Weights of a small mixture-of-experts language model, trained from scratch on English Wikipedia: 80 ReLU neurons an expert, a shared expert of 128 neurons.
Below are experts of layer 2 (counted from 0) of a mixture-of-experts language model. Rows are named router (the router's row for the expert) and show model dimensions 0-127. Each number is 128 + 24 x the weight over its row's rms, rounded and kept within 0 to 255. Numbers have three digits each.
After each expert's rows: a language model's description of what the expert responds to. This comes from a sample of Wikipedia text that the model never trained on.

# expert 6
router:136150127108137126138153118126111133097109120127123131151109138107121127083118147060127146138150151147125146106142115134135110146116104120115116122153101121110120119145138120131127117102150118107137057134120125124103138159126111075137128131179132117137146236142137139112133117128136121137157131119075127117152084119120128149124129125147109120141128116051151118140124130144126126085139
It responds to: Scattered name-starting pieces and digits in table cells, such as Magn(um), Roc(hester), culture, and 4 in track times.

# expert 29
router:127103136120118125151095117118095060139105125120091095136121136109124137104125148146139088076141138137110156125138127127119120128124107118113125146144087113113128159140141135119110055113151121122085224135168098124119137127134106163151125123041128119144103087130146147114136113151131130098121158112104140131093103105141123149121132113134115152137130122189155133132131122118144164082150
It responds to: Very frequent tokens in running prose and markup: commas, periods, line breaks, the, a, in, of, heading equals signs, and "example" after For.

# expert 25
router:139152124127142153138082118113118175126121093132150120132137136144117122189115136063140138196141156130129147093114119124115127132129132117131124137143081115116132127128143140125110140098142125125131056101127125126105143137125115114128114133125146107119100120137148135118130114114152126225085106117116126148089134114118109154144120120148117149122142105051136126147120149134122114164134
It responds to: Recurring word pieces such as -alog in catalog, -ival in arrival, -ran in names, and the words trial and custom.

# expert 9
router:124146116121137115134181115129124118163106106141113105148126155132129130115121121165134182044128135130118138081141112131120140125127123133135121155125118129124122133123144136120115097115142114136091111136135167117110137143136122090135111116189162107116141106155147120112116117128173128205158170115135131143186093086123132149137128111139128128145139121087132124146113130130128087162124
It responds to: Word pieces continuing a word, such as reconstr-uct-ed, Stat-us, worksho-ps, plus I, just and information in quoted first-person speech.

# expert 53
router:118159116139154149131066135107126128119093098116128114129112138149110145200128140093116161132151141108132126104134116143122131129125130113117115134122167123132115113134139129137110098132107119095101125126195111126096123124131116050143125119175122130128152144154145102101110135109145140192089135099129128123116138116113105149094130111146126108132148128109149119138104133137127123183154
It responds to: Closing word pieces, often plurals in names, tables and titles, such as -ers in Steelers, -ni in Trinity, -row in borrowing.

# expert 23
router:130116139118149122135097113126101100149082115139172129141104139155129139063113137042134085129143096120130138130138121112123100137115115130117119127122018114105110129138126132119113107128161120116131219131103055119124127144133117112129133107193127115122097153148131091127126120084144134157129133097107131147131120159128107116118121111140123133137149135100148122143112128114137169126143
It responds to: Small numbers in tables, scores and dates, often between pipes or before dashes, such as 2–0, 33, July 2.

# expert 40
router:140143130134117165157085106124156165072132142147128118137104143081109124172124136112127136116156139160133143167136127144156130131132113107122113127161184122136111149122143148132129107076150124136097198100159126124141142101127108113135109115096157125131103046144129100107118120138143107115120080120083126115191118113107131168124128119147114123123118107191126131140137144148129103128124
It responds to: Agency after free in baseball careers, Class in locomotive names, the relative pronoun who, and chemical or name fragments like ido.

# expert 63
router:124158119116144151138075137115113049111124090129094119138106139115113138079104127109131113209148194141112130088135144135114128135126117112108116130140187102130121167128132130123117092089124121120083155110210136127103130147127121192123126119138108120129120244120160170115121114149121125069148189120136140119118105137107118115115138124132132152110146117105134120130112136141146137158145
It responds to: Commas, periods, paragraph breaks and function words like in, and, that, was throughout ordinary prose, plus some name starts like Brig.

# expert 81
router:146121140130130131131140114127118099142154127153148128136125135143108123082127123122137102123140148156123130159115118150113112133118118110124130118118004126124109139142139124119110099141127105127106118126137098129095134158129137087132105124105135102126131043140150151124128116134128122064103154113136154131123117140114129124116146121141115132132138105086151099150115126115143142113129
It responds to: A lone capital or lowercase first letter starting a word, like h in hoisting, E in Eugene, L in Lü, p in pump.

# expert 17
router:133138119137140099132182112125128164093143098132131127132104136154128152080107111175140167107147115135125139122136129144127130156117147116089130123117129129140102160139173148103135147141121124125116092122101141116123124172159131077144091127135160143133070149170159054133129136132131125161149101094118142146175152171090109167075134147136148113100162137148151128112129194133149099179139
It responds to: Opening quotation marks, parentheses and brackets before titles, nicknames and quoted speech, plus first-person pronouns like I and we.

# expert 61
router:138138132129124150120120130131150138162072146142146122140100138095125130201129130091130181113150173115127131157126135125138129140127141118103132159131128099116118158140156143119117117111113134123136078126110142125123140110133117150131127111202136124136132047102154132124118112142138115096094155112150122128111085136100112179123164122130113132169144119124123114136105129142140104122138
It responds to: The piece por in tem-por-ary and cor-por-ate, and Char in Charlton and Character, plus Medical, Boston, personal.

# expert 58
router:134133141118151181123089115110113113068111125128159112145105122130111137065135126144138145130146151138119148071132129129112124126117132109109118128128095127116108145148132137125096098158158112116113064112129076122130128119124112206142117138139097127133143159152135138124124141138142117088095181107113119144115067105128120145127128119138119149132126114150141139145138129120151108137139
It responds to: Given names Bob and Tim, and nouns after the, two or each, such as firm, village, weight, brothers, conflict.

# expert 15
router:112151124107129151137107112104103136112110101122167112123118137058102125158132115195146115154134152132126128144126130122124117140104140140116105125145070119110125142142138132133105092109173113119154177126168129129101137160130130156157123114160139131123090119127153122111099124109126127086136141121135134125121117135088115127132137102145100132130124129139143120145117136126114188237115
It responds to: Middle or end syllables of place and personal names, plus church and school words, such as Win-ches-ter, continu-um, Madison, church.

# expert 48
router:140123147129141169132149111115117112104122137138149111145120163124111135244143129182108186058137169148124125127129127133120122141092099125124126127148053112121126157151129128099101098066110115125129119111175108123128147095139115100125104120051141115150120090132120188108117115097138118103136155119147130142162139107129114106124141105132126140152159110113134125139105132136144169085131
It responds to: Short word-initial pieces such as e, g and z before the word ends, plus Los in Los Angeles, who, and out.

# expert 3
router:135161141111127179139095118101138097099125111141131125131111150100125129090141155037136176139135104161106148159135131144129125132119131124140121151133209105123126142143128142124103125078124120128147146139152140113098139147118107117155130107081139129150089204137151121121114108105116135128121148105154145145149112140121120124128136140134113130152133124132125105143123133140141161151137
It responds to: Mostly the conjunction and joining clauses or adjectives in narrative prose; also word-initial pieces like Cow (Cowboys), Rub, Tor, DF, GK.

# expert 86
router:151131147118150136119126108116110124092110113144169127121082143095126137177122146070128154086148153143122140122130111146130154137108148097130106119114136124121109139130170144113093090102128104143106231126161134095090131133124120134149107136138127150153107188147141144113112111128161121168112154142112115136066128153125101156095111119134106118155153129090133116130107109147145125154121
It responds to: Language and nationality words like French, English, Arab, and word-ending pieces such as ed, an, yal, age, completing words.

# expert 7
router:122171152122129160141124108122141097142148122144091108140119120152105145051133125106121131034129141170115129115139113128116130130127109132115120130121108108121120160134124131088131073129145106121102044142142150125090149156124136060131117107118137115156127184135125141122132124099147116162129152111105146125197122094098122178131123117151127137124129138127139114140127159141131173074124
It responds to: Numbers and name openings after a pipe or line start in tables and lists, like 3, 4, Stu, Wi, plus LaTeX braces.

# expert 89
router:144149124115142110136020131114104042134074116138100106132117122096117134081121129105151115126158115128136138119130135127134114137108114123119123138123152120117112171129143148125107092105163131121118157130150130116122136148146114199144119116129135128136104253142175137112116138124143134066084156107114143154146137142135127115128127137132122136120133123119126120129124140115123180131124
It responds to: The words and and But joining clauses, plus two-digit numbers in percentage or statistic tables, such as 83.0, 54, 65.

# expert 20
router:153128112110148107136086118117119090142104087154152129116118129126122129177108136101144123163118114143115143086120115128127118130108142108109121147118162113144125131118175128107098111094135133118181086116159095142110142126128101134151125119129136111140146196135131187115126112130139128161151109104129157145109138092136107108119120128150106150144144117159164136171113139134148126196133
It responds to: Scattered nouns and adjectives early in list items or clauses, such as Land, broadcast, history, dedicated, and cultural, often in sports or coordinate text.

# expert 67
router:130151124123135129155167134122129052123133139134120125144135148133113132099110122151129136068119142115132142080119116150121124143123133128116123139139085131117107137144124130112113124090112124124081230112161167113099142156147114042113121121144151115139109159130139169113120132133141134032098131113124143142186107071134106142109118115142108132136136129147136126146111137137128122108145
It responds to: Capital letter I inside acronyms and Roman numerals, such as CMI or XIX, plus Ye of Yemen or Yeti, and dashes in lists.

# expert 75
router:134135118114152159146149104126122072144084120134130124136116150120115133122120147060146125186124170122137133099140111138099117139125138121122106140146167116117126128130128134110104127137151100118100122119204102113118130135137115165142126117146154131123122183128119134137120132182155123122094185108116138144131107169122113151126149123129125117147139113144126129124111122128128190169153
It responds to: February and January in dates, plus endings like wards (rewards, cowards), ly, ures, shi in surnames, and High before School.

# expert 0
router:114145134140137160149169121118108100147137120110130104140115145168120142048126154030139117139126144142106126128120115142117124147125112134133116130152187118123122117133114134137119118116144130146067183105123123114106140142127124102122106117180146123133097213131164089124124112151137123124086134139129142140124107104099109155155125137140113120129131123168128112134123145157134144153133
It responds to: Capital letters and first pieces of proper names after punctuation or in lists, such as Win(chell), A(ubrey), Columbia, II.

# expert 18
router:130148134122147148144224108114130170089073111126075114127104141150112138078130126098144113206150148118120135073135103126103136139123111118114128122126164112115117123145160138112125136144135126119093095119179098111110140148132110177126113114135116127131122187134154128125116124105143150127082116100142142136157099088128121143114144120123110143150139124107140115118131129139151116115123
It responds to: The, a, his, their, its or another right after a preposition or verb, and the Indic name pieces -ra- and -ela-, such as Chand-ra.

# expert 43
router:148140120123133129138050114117109015087132116139199124129126139047115138157111126084148126128136134184121141110114122124133112146121140110105104129130121112143134172127149134143130134099124115132084180118145134123117151155125124096147125122169149118139134183135156098120111124120138124144128153107136136126134099103099115159119122115141110147132137120091135148142116117155142142145148
It responds to: Double-space empty cells in election result tables, plus nouns like measure, method, approved, and name starts Mod, Vir.

# expert 12
router:126140138117132172133187123112132163143090103150126138136114128061127128096124127150139185048145083134121127128143125142113115138100108112097108113140151113123121137136138129120102115112182124119059192119153165126134126136131116075121120128138164110143126138123133102122117104114133112234118118118161131144095100133100108118133134118158115133148135132107122122128127130136143149145124
It responds to: Numbers and cells in football season tables, plus mid-word pieces such as contract, product, distraction, Universidad, and loan.

# expert 79
router:141126123120141151137127129110152110161140118146147120148130137136119132132093144150148151046161083130114138180135121123129111145109122111120137110148092125139107142155146129122136131128141109109137235119093102107128148132137113119128123120161129111132142097148138128103115125120150114185090099093165139146206144097108126142144160112147113160158151124103129098145120132133153142100136
It responds to: Nouns like plant, monument, route, municipality, plus foreign word endings such as Innsbr-uck, Ph-ú, Nazi-rov.

# expert 34
router:129141143131140148137165117127092050095114140143159121133119140136125141180114126065132170166144140134126155126108127138114133134131097133106113134127137123103114147124127133115123113118135116114143166120150052125104129167132118151144120126107140125143074058137134135120123121143140136147087138119110144137122132165116116131137123130144110143135133100112130126139133133130132161145105
It responds to: United before States or Kingdom, Civil and civil in Civil War or civilization, and plural s ending words like chapters.

# expert 84
router:128149134124143135141116130115123045136115108122133113141130145147118140194114144061128150078139168130123144073124126133115120125114139108114120123146101105134114146125148117121109099126079119123111075103112099137107147156137113083123128109172163122122109182123128156121129128126124104040112123118129140138089120087107119144116142126134121143157138112134144121146123138141124141068137
It responds to: Commas and numbers in dates and scores, and On starting a paragraph, such as On October 13, 18, 30.

# expert 21
router:146113124125144145131212107123130142139105112131144126118107127097129141127127139052137111147134124125136131129131129118123121132118113125135128133131141122131128139144146137127130132102169119118117114123109106115113147121128126124107109113121123116120126131132161157127120117109142129215163141113076144129152089115127121142124126135138109138163141103152135131144122147143154138145102
It responds to: Single digits inside parenthesized measurements or designations, like (2.148 km), (8.47), plus role nouns such as editor, artist, and word-starts like ed-, ex-.

# expert 90
router:152155135109140141138081121111096080091194081135142118119114165091116142164115136198146098114145159144110145116136139146105100149117097116146122119133144129130127158138134151119092119111135119112087178143163103103081140174131121153142115111205131128136125094126122133116122135111149106067139152102141128128219142086124123144104146122135122147142144122119123116132115115136130103187132
It responds to: Inner pieces ending in vowels in Latinate and foreign words, like elli in satellite, ti in acquisition, ina in Indochina.

# expert 78
router:150141129110114125150178113102147107087153095134099118137118136040109130099120127073132104198130150112119137114132115139109111123112132105116111130155112114116127162150133135134124128130131133130110028134120113133119122134128119086110113126199152118142154220130143118124103133104139123070170136108125129131092114119128111143126133121140126125141133122125151100146111147129139118133127
It responds to: Opening stems of words and names after the, a or a colon, like Val-, ret-, arr-, amb-, rec-, as in Valieri, Valuation, transmitter.

# expert 36
router:134145117129132106146188144122089088124115124120153136142113140142114131087109133102126139116137142138127130164129124126122133124127129122118139145128160144123123155125130139123128097111112122115073000108117058108131133134120118177122132113153136120139108132115130150120124114125152133117159159106104126137129131111141125142138133132155116149153131124060132120141111136131138160182129
It responds to: Single capital letters, short name starts and numbers in lists and tables, such as V, Yu, Ext, mini, 200.

# expert 52
router:131107116123126165139241129130095081105188114131137124142109148173111121144113131130130159066124146137114128139131131143139115130099108113110113139127036125110125148152152136128139102120158116122088141111149096115135140140128100075135111113093135121145063087131118156113119103083152136236081134089138134131157151127101107115112143107136109129151129109125136111138120130132120145085133
It responds to: Single letters or short pieces inside foreign names and words, mostly f as in Sofia and Altendorf, plus s, ov, ild.

# expert 33
router:139155125121141163129198110116129144130139113113128115135106129110110137096129139055132122170139154132100136103129126133116109116125084120112122125134123115131121150131138120122135109138129126121130203112130148124080128090141126182111123133155151142139131096124147046116123135132148122086152135121080126140117128099114129159124128123148109151122137126102134139144118134126158095095133
It responds to: Syllables inside names and foreign words, such as And-ro-id, Rom(a), Tel(ugu), prot(ocols), with many Italian and Spanish forms.

# expert 10
router:127144146135132134137105111112134101151082107162117102129115149114117132075131146143146103087121148141122151098141112170100114135130087115116125130109099103111123105134134128111120133100162124109099143117176068116089144145138109201126137123079125115128089130126134128130125117138157125197093172093126140130124075155113104130127145120137124136155147118164133128132099145126143114188117
It responds to: Zero entries in sports statistics tables, plus word starts like correspond, transl, inter, ar and the word Dutch.

# expert 45
router:139137135121146142149190111115117161089102111126129123140121128173127124082115137061136140162133128140133139113138122139125118136115103109123126141135022119131128151136136136125107101113122104102165172111126086120115138145134107107140118113153114119132159158128165159121134104136157138135171183135105139141121126123101114157119129128128123157133149109091132116134123122126117136120145
It responds to: Universal quantifiers every, each and all, usually before -one or -thing, plus scattered word pieces such as acc, gl, close.

# expert 27
router:138158122110133134145102108116117067165174141150108136134115147144119133130116151163129184187135169087122145175143119141118116156110128112104125140137157114150121147135149149118108086125141098104145055122139116115083135123134122001158131111165119115138096129130157094107117121160144139141100138104134136123152159099083115153115119125121115125119117130068148092134123136146150182155142
It responds to: Two-digit numbers, ages and years in parentheses or tables, plus pieces like Vol of Volvo, degree and order.

# expert 39
router:137155131113133129142098112102127086103096108137150118135127139107110146032122132187143175071157152160109121119119121139128103134113124125136125118141198140118125122139134143120113120124136123120118174135110135119105138130145116150119116135117126126133116188124140125117100118132128128248088160113125140130238106127125119130114147129139105130124139120097153112125103137144127117113141
It responds to: Sentence-opening However, Although, though, It; the abbreviation St. before saint names; the $ sign; Š starting Slavic surnames; theatre, festival.

# expert 57
router:155131132117136120161206106111101155088104092139131112129130121239106121188131131030125132186147177154117127111118146149114096149128122126122125140142063122118137135132126147105117105107137122116137115116136066108125120133138131069141115143137173125133148223161130153124111107137144125092153138133087131133081123111095110143142135123151116129130134131096114102135125145124138145160121
It responds to: Opening pieces of proper names like Gu (Guadeloupe, Guetta), Bak, Tob, plus numbers in sports score tables and boxing records.